Experts of a small language model: width 256, 128 experts in each of 5 layers.
Below are experts of layer 6 (counted from 0) of a mixture-of-experts language model. Rows are named gate (a neuron's input weights, with its number), up (a neuron's input weights, with its number) and show model dimensions 0-255. Each number is 500 + 50 x the weight over its row's rms, rounded and kept within 0 to 999. Numbers have three digits each.
Before each expert's rows: a language model's description of what the expert responds to; "mostly gets" lists some tokens that are sent to it at least half of the time. This comes from a sample of Wikipedia text that the model never trained on.

# expert 19
What it handles: Latinate word middles
mostly gets: "ress", " act", " Act", " art", "ect", " Democrat"
gate3:470487367518471499536434519485471523594493504507410458459547465430488604456448589574402508435439501518468491453500501502441477523498415522467524473488533485499525486540497504493481542495489534441543605512422486582512422399507530530486581529494456350489432478575427575560508493372593437625434427488426456514553570509466546584436501536549490422597489545534503582495481505457450563508460470517577547535530495512437586596569527478480494533493475446550564598595461520434503399472483542440479431461555527460567481541592472542416490546522525610518526459610498474550529494458522441474526524450463570435484504543435492521543537550574537527543514514490539484456473518523453530528514524574498543437483444484539513467477605533514471540489572503415442425551503511515446441511516549
up3:544613473603479517541459532562513502390521512478533446492484452510511458564502561461438512499462560430502370525534445527505476482456425493481432541473549542464570513527592544518393484455442483499442574469541517502469537445583433578342477580514516469508544504479484481490577416537517461465579515563558486493511577473490478493527438401426532417443460574528536523556532559494478497456571451501515574519520526568438559422566435574501630477494427569504495587440505473391503546510432562528468453587434537450452512406496482587425474548549468436453438406501467529550518584483480458478458505491592484519547444500463558484463492496495452465541501530514478492464513474402538571450472505600448553500454468520531555482473550644448463541477494466499560441497501422474504573531478462

# expert 32
What it handles: Latin-prefix word starts
mostly gets: " e", "ig", " im", " o", " trans", " ent"
gate1:471577533469480436542477488507509563479542473520439511513518451542536427509452551480551426521438584557498497466552460486449568521447510544528502516492540438523521557464514459530548592460510476537513424557531506510471505518484468463579482444462412417493497476488502415565504606517502488473481586562571508500504497510582498525601570514502489468452516479439558523430480506471394576544621583511516513519508443553545504574453472497440507490438564517548555531485533374547353580539549527526646464439440531411456478565514510582511568524452485498489437439459541615444541499440510525569482546410547478443484576365509549454522466462519491476504514539543511520489515539502512538459485526574416444512559563492512429506529470458354523548568368420557504569529543540576420480459536432
up1:532404499501546378567516503478477475492512523580573493529460584568501499458481526504433526491426437556510376502456441458496458438499473481442476433525521534535377531356507445550511474498514498315561566523596523495488446569523479519427496469502498494462516470558484487508487526540467455574493513471462519463490542496476563466449498553491460489525492508538532505512480530497469439497495420423471516564444581507466443512434506537464597579479497532563496552558429481528576522517563605533470474526444490498603544492497467569554557477445494532465449478454504485554539539472469473470568484598414476501570508488592460431587462405536603456410505587487476462405521609556515395571462489452494467535510445435549546504508508434450526433531383447559407451464470528493381481500516454

# expert 49
What it handles: In before dates
mostly gets: " In", " in", "In", " during", " September", " October"
gate0:451509455527455470540545529428457537495505480503508465402564486636573455439491430511441502535475471523410456463487556441491459568509500471500436502493472477449584467560497537516542542492508379459455508481517577541531555490460437351517501477444504487522456503553437449464456450440504487475508451555519547499392486521410552398603501524493491477498528497457371555474470412470430505552481466518373485526480487504495511494509527581531519472376529470460436533507500498582458447478490520513484527548572460532358473493484523500453539442537414383489430535574485575487532491452507478526428542477378515447507545443497525505561607541451558562484564523462540507530524423557466472575496511484519554356468543467485627654482539492438496498526469458581495472520499471478508540452419532
up0:530560486496449475579442561462538567365537505495481472549434460488424410508575503604464495529454509431513490517503502553508531580505462449498556408456461570388501461490434502540436568549498605443469543480407481498527531596470513387445471510517438487482471528450441605503470537531482474514437566478551468492494487543429510435447528591496468476463503494476556572624547463553473462474636501475435398461576501514552608558454497488464484427533538512544573648555554440514510428541500483477509569530523559523469500504594532501469535425439462447534550520415367475524494551475586447523446492520452514465529460480418530453530486505440488439494513522423540478464486480480486499456464504503500430463533472428519450515470625395454433574536434563524498590493506460493521484462520479

# expert 30
What it handles: Table and infobox markup
mostly gets: "|", " •", " Total", " Born", " ·", "|---|---|---|---"
gate2:425450428482469447536485488459570513364439474531579549577529469449471467528526429482475486554489587498493461446478457538514528389506544473511502490528544498578482485526489438586495503489475460486591570500469490488449478527546601517392483522517554527548505501578480450534523515490453488603509452471490500445512494522526465547485553496496479495561537497560502454457520503498480568540425431476562466485504507492427490542451509458403524535616567425578570500491455485343456568516558400574399524573383577402526469443480438458524549459484528464456576381410549464444448490521521542419549509338515457489515490520448473533505528488442435550459482510478480519495536569453508431502523497466460566508614575520490562462544437434543455451563562539489422505524568513465476482602600482
up2:510510484563421439531588461520548400470553464460514520494444511583448441435432556607596464517514549591507525437478500481455530487510484560433462468528471465445545480451418473530461492551527489535519463466449535465492463514496421578524487500537536496519458624525498512484518597608505523582404491494510554476502542457492506547463496462491485540441458440484505558392558486501528473434460469465552450505550586506483521582579480503556522453534500510554418600565475523528490516529414535447631582410461558461499636490529516524511521449466504573546591499477443477489433567530517416515548566630524466512543477480512446425564454397532514578547442543531512460598453493567521544532551474426484427509431491552548546520542457623502527524537514395491499502444437514432423487510391483

# expert 43
What it handles: Particles, name pieces
mostly gets: " under", " out", " but", " up", " along", " back"
gate0:546567471477478492524447477499433510536562522542473569507526504450490539446457610502478605552502485469491501459488470494573561522380400554464490485471498531527490520558467452543534445483487507529482499489491587575408526508487404515441569566434561456498556534444512538545482488495531555525462513474527511514530476521508627585428444509556530383517541446482476495574400568487480627491524582536498398470494428518511506500503553493566574505493469442479552479541473505517465528538509597486478462531505523580527459529396491578450433443445493451567519500519571476489547493580531571512525477619551454504511396481517438599390513556399418556467530458501405509535489556466449367492549460500471524540485573525468488577568543386555397506543529434382472504461495510442498427556545454
up0:482522482391566451504478484499503480483477572457433431452585619487512509515523497518556495548554490503526528538366512479516532464538523593485523501531553431446505457493405457578526468552525493451491541554443453526460526540430553467501455530532543474508576503489581439490492573521494460451547528470488445427540468530587530488421493533445459512547534457423455543494622511522544440570479529551470561554414472453591406537554546542485444505471497573527486491416550384477515463489460508538498469542561518521552594421501468480577455467451446493491447521506464430566480492397468521555499522300586402559553436588502493516486529516547512488489426484567521449634541412490571654500483444472485506501511530519518464577539489525535549522507406496587509530520545486455423476513513576

# expert 23
What it handles: Capital initials and titles
mostly gets: " U", " Comm", " A", " sub", " comm", " Rep"
gate0:531483489562400409499513564556558427495451441468522543602495592547567557427560458520514427471457532509421503413480472547513530459530510551423490414548404458444492529499527498434510413443535537480424473557444569499470518547531501471576594419647539498556483433518533478576430479477541452463408514454541512541470555462505557497429450488545456533480527516542606449485475473505414433576542482418504423483533505482483452436549554527475564446515482396471494535552432498491482518563506437510487512509479468567472490533574483433579555471578458469547548533469522405485470598432528521450547580480549468404480423433513385542538443542467484471515467462557481526466462505477562433461580463507366416506524538579503465540462479451473536440459526505449463531432480438580461454532554443
up0:449518554508465484533427563603405448595435481490506510535477595486429589497509458468539519537539494545465516484486585487455522475479472424545515576450581496521538529497495533495496526529508545489366472410506411561509408544564479450529536495467486500426554558502474409431504498575551452531468526438540417530514507561541451440438506476497505618515574464501453444463484549564526536596446523604502568511482484520569443448573480512549464503485466512569434532462455529485447600619477551488519500487396524453526386470536510517526402450444529588455522514489509605515527515446530515389538513502492542563573491553508550561554445470433449525590597596516524483543503532500625460502505464576483459514489439516452492486416489512467481433449494516419382496431430495526433503567477565

# expert 56
What it handles: Name initials after dashes
mostly gets: " O", " D", " Born", "born", "-A", "-d"
gate1:453478504458517537523548605477437454509544436534505448558518492398434468545443526541522489506465428488610433536554574480479485433459522490538560528580555518507488495485559583457493436559519555488478484474430467492590442440524476423530556503553518462485513427552551510552583468533439553525538487547478498465461495508469477436563487483409482474444440428631557539566488532563477474441480505471466537616550609569510529535483466414487477486539547473521434488576449505553461502440549522616499502503549494438462496551483485415539571438413463504472404450464583456648572477469464474485511457523608553533529517477344562596480458569464525585480513510453508438387505575465464492533493539530548515476466535548500608501469436506520478491449542497615498549405514443460448446536490487
up1:537607485493455531560461493497519492510540559533401410524448400565588501496580534543566425584502508483488579623535553482452487520505500531520540566517495490531435550440491472545415547572540516484556536518521528545389461547573573487549479474588501542487567462616570513557534505461536403497503444445453537521550512485496438540507508511520534496540424497457472386611508473549508482477506562488536409493466476482573565628511519509541481505497518558422560520529426477513473550461507535544540544608489423449541458503353467498537455455531480610510381438552529483529499492543525431485479482516420577458471473498478481564533466448483485517503484503480425551556439490484532491571507557541437508623501477433563554497442461356447537440495523574542481477462574528599463466569516494

# expert 26
What it handles: Sports table headers
mostly gets: " •", " medal", "le", "ple", " Team", " Time"
gate1:542492533548442539554591490465394514524457486605498552458461586544389516509461543565502579483506395489449511481553511485489562484528483571432459521553569537473447501460509501432561395410469479483556449535532514479475548463481520515498459445541534527543474530465502488518486425485458560521534460515574508463428543478530538521477559434504519420616505499565533506466478510525641509501501581462419450553504381489449561466549417559453511464485464606479537522569504487489525458498530568404463485518498490474514484609504489443490634577507499557541467577470504454473523437602473428543475512368514556510551483476521602498503511546520561371517527501438472500484506530543575525496516358492436544487419459562472491454491470523581613521500538518480502409570520459479354506445480520
up1:406442507468492535457580410520567588495536488490514541446536493549568459542418523486559453483547481449514453574412514463494524448456525421553399493509482404481499497640488475470546485535445484511506504463406485497522537480504506513384437488506515432492545498602548402460443558544505491445452493472480480454463531585498466561484574507483385449484611543544546480378460451523481552481498492568469415397525572554516431455559583560582481540460439470495552442550501464427454405537384492464521529570547450487412546509529500535488494539478501600504514472436545516590588489463513437482516468449463501435581443538447500545501453460584526489541636563542542487531634421426475486442509461484494468504442464502589506440500465476488553485553478488524466465501422453477428489449523492

# expert 31
What it handles: Pronouns and narrative starts
mostly gets: " his", " their", " her", " Sh", " Th", " th"
gate0:455479505404547501520466490520475480445566472501573413443391446632451486434506542474441375459490496550565525412510594443515483459498509507430543524465464574443472492519438486476526514516509514354543437474543509578544473536530572500512454496508409556457546453507471476521496526451549515491479629545610507475418456518508479494524478501372540543589508617435472482422612488521477496481480509482579496383525487504548451467474490494517450518524502467567504404587467527527606562553465399508463514464515473471457482553477483509561570524575490564570521528526527541478549480522442490542573400542540552510455495628438474412553450535451514517410481524477532453565499478463486551529597518461529552560582521524519575553505460500594501576517490553415515465551467484561432484450528472
up0:567491533502521522618423506572518420493461528507435512494492517560535385390550437463519492438434478549502546465514606439546513415479555534472437474500516501467471424538478412463594567476555514447580519559457490564513543537575595532501593441488500501518514370540411447509550515467463468504535469529437565587506486500575600518525524613589488447528440497550491525510582436399523529559483390499461450489530493495456425483483491454436482501530538433499530503569519541454542461498460515543591369443569461437547465521539537514519529483508428535511500529570558538433555614497599497541455492516448488474469511524506488484446412462454504440459482534577419462434491392434521575507551493499431408449497481407438502576472518511509514578582487540502499477462516488488539456403512471

# expert 42
What it handles: Verb stem pieces
mostly gets: " s", " bec", " includ", " will", " did", " contin"
gate0:604479496572427432409527586447484600537489450497605553536548496447578565497537472529509524489468562444410414533508451402468562518451528468504501498564482494456495531552489467519554469479441489416486549561453441497508536488564502513407464567540518573468360618520528549452554550454524497502511503481441499465505570566544598536446493536531542531531499479492493497491494554459484542562435494530479491480493483487507611536453444504319453548457433530504615571459470403411430496542410419450504473577485464512433482452568463475557450500506527490515465494611467536529512474561443451530433584450552447485515456528387467485474502504592429449501555420455491467537476477531496514526469558618511512505501493588444527474571498467545508466506468534422437506523425507450441437587476525
up0:509439441477500462454492566528465502525617499533497532499542404589427420432462547493526533493476556473396491521490491489440470460507521490562526460615437514481465456453576449478539510462456500472461539455495506450533477511542522441463557525466534432502520506499478567605589571419504524497452504475534479516455580560508580550560575417573466523469504527610553477518567462506435533439608519543538438514468526580507470498555513522489440534506448476529435446480458374488501419385518523617556461509492508526524457449475484568486525518662514577457584481519501519492576510460506537447510499479449543561565363481533541568440453552506531467554492481447409399447419492475509452574511482553489494452630483539492596466498529545582561450473574483553540501466525452482526537403538401

# expert 54
What it handles: Mid-word Latinate pieces
mostly gets: " res", " med", " ref", " rec", "stit", " Med"
gate0:466509486485590567590440417556496474381502490452422524475535485505450473389551502446462473461458537417527590456421549488406503424510587468506462485527494481563513475557460540518459480470492479444414535479471597504482487549531487508517469570514434461446427562522567450491564481493497474506568389529472490444581506446539523542527522399526512521495507506449495526472443557532531464533439459438486498533456549562538506516489455534409511599477644551554468504434499568542451555564456555411616527513542433594617532478412566476511484504576465446478480484537501474443428559575499589523556540474493428443455472490487477546531430472485466536502476539520536543449506514554521395456585512501496363514474428563482436535584390509547478494533410444544491503515583518498462505387520458
up0:491472525465539481490498509516509447574481486415569512433405571435550476409466455503510573481512497523501467438554486500478506475537491449508472506560479468452587520508466450472546491518463431541520392532608479537477445553508464581506549481440484521480439433435499485560563520532442477448455434499465442555435558482530483509557486455473599523541451553495336531518440514572521484559522455494425542510563535528521494468425535454460552638437508467425618483597504562454560556546436503424503545502586491507487536547437513477515575501470450515464431449459564490508506441570424480535548440498524528477474457471562553494412493544440451488575354483423479561552457508470633470490437525452518510426392527461482577393484525466470555511457489480442493512476538382540418392474464573

# expert 21
What it handles: Verb endings, participles
mostly gets: "ated", " made", "ted", "ased", "duced", "osed"
gate5:474552492461515447580496584539402405486344482496479479502378480501455504607575399533585504488483457452547547434379507525465516461540490458460477541465466519484562476493493453435540480530569474454556506565427469521518471457538562569526584450528465403490500491501447533514464504549461558430510497538534507464592482494503493408514559489426553531520559470457530489506497553517552392579488500511544549453524543469614495535436479509493458502451420470509546475477488483570557511525470513499454486568675492502443543413552521500469564481544538451519470494456497524568517545460425418425453384491445545601488520521464412558489482525497537491474487432529520494476452479504518436510481551453579499327486463505467441519567508520487476548417510554544481554521532499409617390480567458
up5:468477475445477500539435410523431511443515477524539471434470377526484573479527624541528537483550536454511498543461464521441499516401525483429498580532512552462483496602509487544518485371493474562556499471446598534549490473548494457534506472481465420419577476497495511516569494591428461604460548482434516357595444496499494455429510495438505523588463454468479479525520556480521484442490449460445428482530462521556509418439477507580512535456471440560480518531591524483429531499464548488524478406473473422551584528513437436444513441455509551521465504475470508404529455543613488485532497536534544558502514500432411546519460452578541546407540467559575471509538463510437483419532501414475529572397595583484409511515433399575465448487546447557537537494535525559518433445427581

# expert 27
What it handles: Government and office terms
mostly gets: " direct", " Sec", "irect", " sec", "overn", "ouncil"
gate0:465495513483417411390506541542537519560557541527475497517432467427596515608518496596516499459523417382563505474509464532569403475537495518561573513465441472477494453529476509505534489448496592580537530485453669468504501587535456572505476488532570491559522543503509528395586494599480536427513512555510594552438501525548412532487517506568560468503605597475524481508506539430510583501520572585429507546567465550441522549623484569418493518490508391481442538490573511503417520492479550486428487450462496518511523475528500470582510442483459527539550467472580528448487489453525407491508499460497586419455540459532547482482434409492411499526532509508405453514434483577531528562542521464560439495540501561477566451402493523381489446457459492472511543490522595504558470493502503
up0:444428481542405413435562523443471514511482483469529403429502501409481394542561520540444472529526502547491471538488554546531504540468461551493498422506498428447518563450531533455468487521607551514502582511524450645517484419481478480458514476448475485471435507475496438551590498517500535480492565512571452477525478507568645503454512503554581422475408498456528452479559547489506605465416629424409526555519551465437583534468462412587517545471504542498548532485439510553471465559465542448498512415501610435483429514476533476601539471460491496463490447425529595510476505397489467438471567402407534498459415522489498436441487478499506500554513440426567561501453487525575551514496475578393538487528491438453616521498459426472532520482571569457494499462516541463487480546452427

# expert 35
What it handles: Infobox and list field starts
mostly gets: " n", " N", " Total", " —", " (", "otes"
gate1:548491548368443455496490512488545452496397574429571567466408480496356512545533512475513466591467463507523511453465523518498522480525487518525476404538469442541538548483519551470460516498524560511477556562470476507457459468441474473477530454478533451454511390411574543475625521497541555483604500530586528496419534570510479487496422513510579513432529490476523520511488441440500476590648516516488466616526493434469461547420499481405438468525511525427626465507477482566498521455465535451432475491500444482466582514557507570552469488524580386510594545567413526385485511514617519408411499535557486466471471434502565543461519454581560471496463503562476566562468506413489449575447466468485489551577484473424554515544518415526455524538498417511404492479451489549501483519498518
up1:527493560451621450536549544477425453468428508491521424445582512512549476452549489423539452546484458434495436557508434449580560529480612453486540515599477535467524497481521438458436442505466486495376531443571500548527496467476514469492462522504468485489462509412529496464537560578437532468471563511541534477597497570452468467463542481520395487452637566509407453579435511475506597493585522532429504503601613454600457493501513470527575425457466482505455476429534600461544424646549534506502473543553464572461472480448421421496481488475490430550414498586541520503559544489494390501478478486528574446444470515481535471472462525550459524493493520455541482468526510410593540485521438498512598504482475484472533536400463443476588532472437561464475441446390534459492456548486490

# expert 55
What it handles: Institutional place prepositions
mostly gets: " South", " North", " West", " University", " East", " in"
gate0:468436473470558512532528492458550507526536498531509469523515436562437579531489539550523479460479595528554462455406441523573460497478481508553462553489497553502500475496477612554467540533408436521457480492396461423467472466469554484464498548631495494471580513511490540514506546539517478557498506547497538476516484485434459449445564512429504415468448538520481479495469586442585377596503529593468500560543440563492461508533548417541611474590551523569519627410528503586564500591517512512542509568517608503486495533434465482577477416409599467550507608503548444453451501494531584605534437513426534520435468522506466527542468537517466552439447559391490459505504519464552511582465567440513539597513468519540504486483488443584494536436492549494465442492503633516615449472522565
up0:510482565432595527480404495567501559511563529448485437558470482570477523554469474473520492394545431507480568463453502536547521492510520506545481519461485583512471520567473554513466423485543458492604447461453438471625539487398579475528415549478493455502483545571508523563506510439489613478490530568508470428468426532507439573525479559622450438418476517472481488513515573455446487486451518518584478499506581497508565482502453525483553535479455448508515607457508523493467498448559501479506521425548406518452487512545513623549604473434539549483556553466544576436412451536509512444606451487380487470484439520545478546524637502448564517500464533547488377491474494481452517540549547380499507545435475499480520528482543453462417536488448520612508541433460572506583558559393444

# expert 18
What it handles: Auxiliary verbs
mostly gets: " was", " had", " has", " have", " been", " were"
gate0:469418560423482484503543424506524436540499574520536500472453510520438568610512534494476441525532579575445383561481496514529462532555590543464475481483522560464465432469605560420586435568461536504537478455540502477462505472393476572413361506524528478535446451557542601481482574472470495445473518531537565535492570512569459492470485608587371488490490510491448487493408441469544488440483473412534498441493496614581534499492496452541494454502493525516536525481540430376470433470479523509530447550514459591546449418474565446501456508516539502559412462499502441510546483559488502535528414472509494531549542512427503617541438476502478400447521462460507478469380504519467540438599557466516585510567550573462575518471592439487595424497501477490547463466507454513520450562469495
up0:520603555447602436471385560499525536562514457470552475507473429469526430537456420472587519482549565577538495507457379508521558510502469442446438578511534616548562498555499450465503466441534507500495585473409508504518549514487535465583503566467503511531504544494548504446605516521481432524500514537466485496479500539440503411526495481470493566588420434502506485472497467537543545467528411530477515477483555556600606539521565515508509543515523524464608375523522455454438436549530573497532496561497438555473418477379572533501435481505438451457478433551458488503601546413466483469488433561511526542425397381547549527475395561503476472405449494529527425525500494525517516607502533483488542491580522562561511605564617466569491483464496477468450515465539548479555560471455513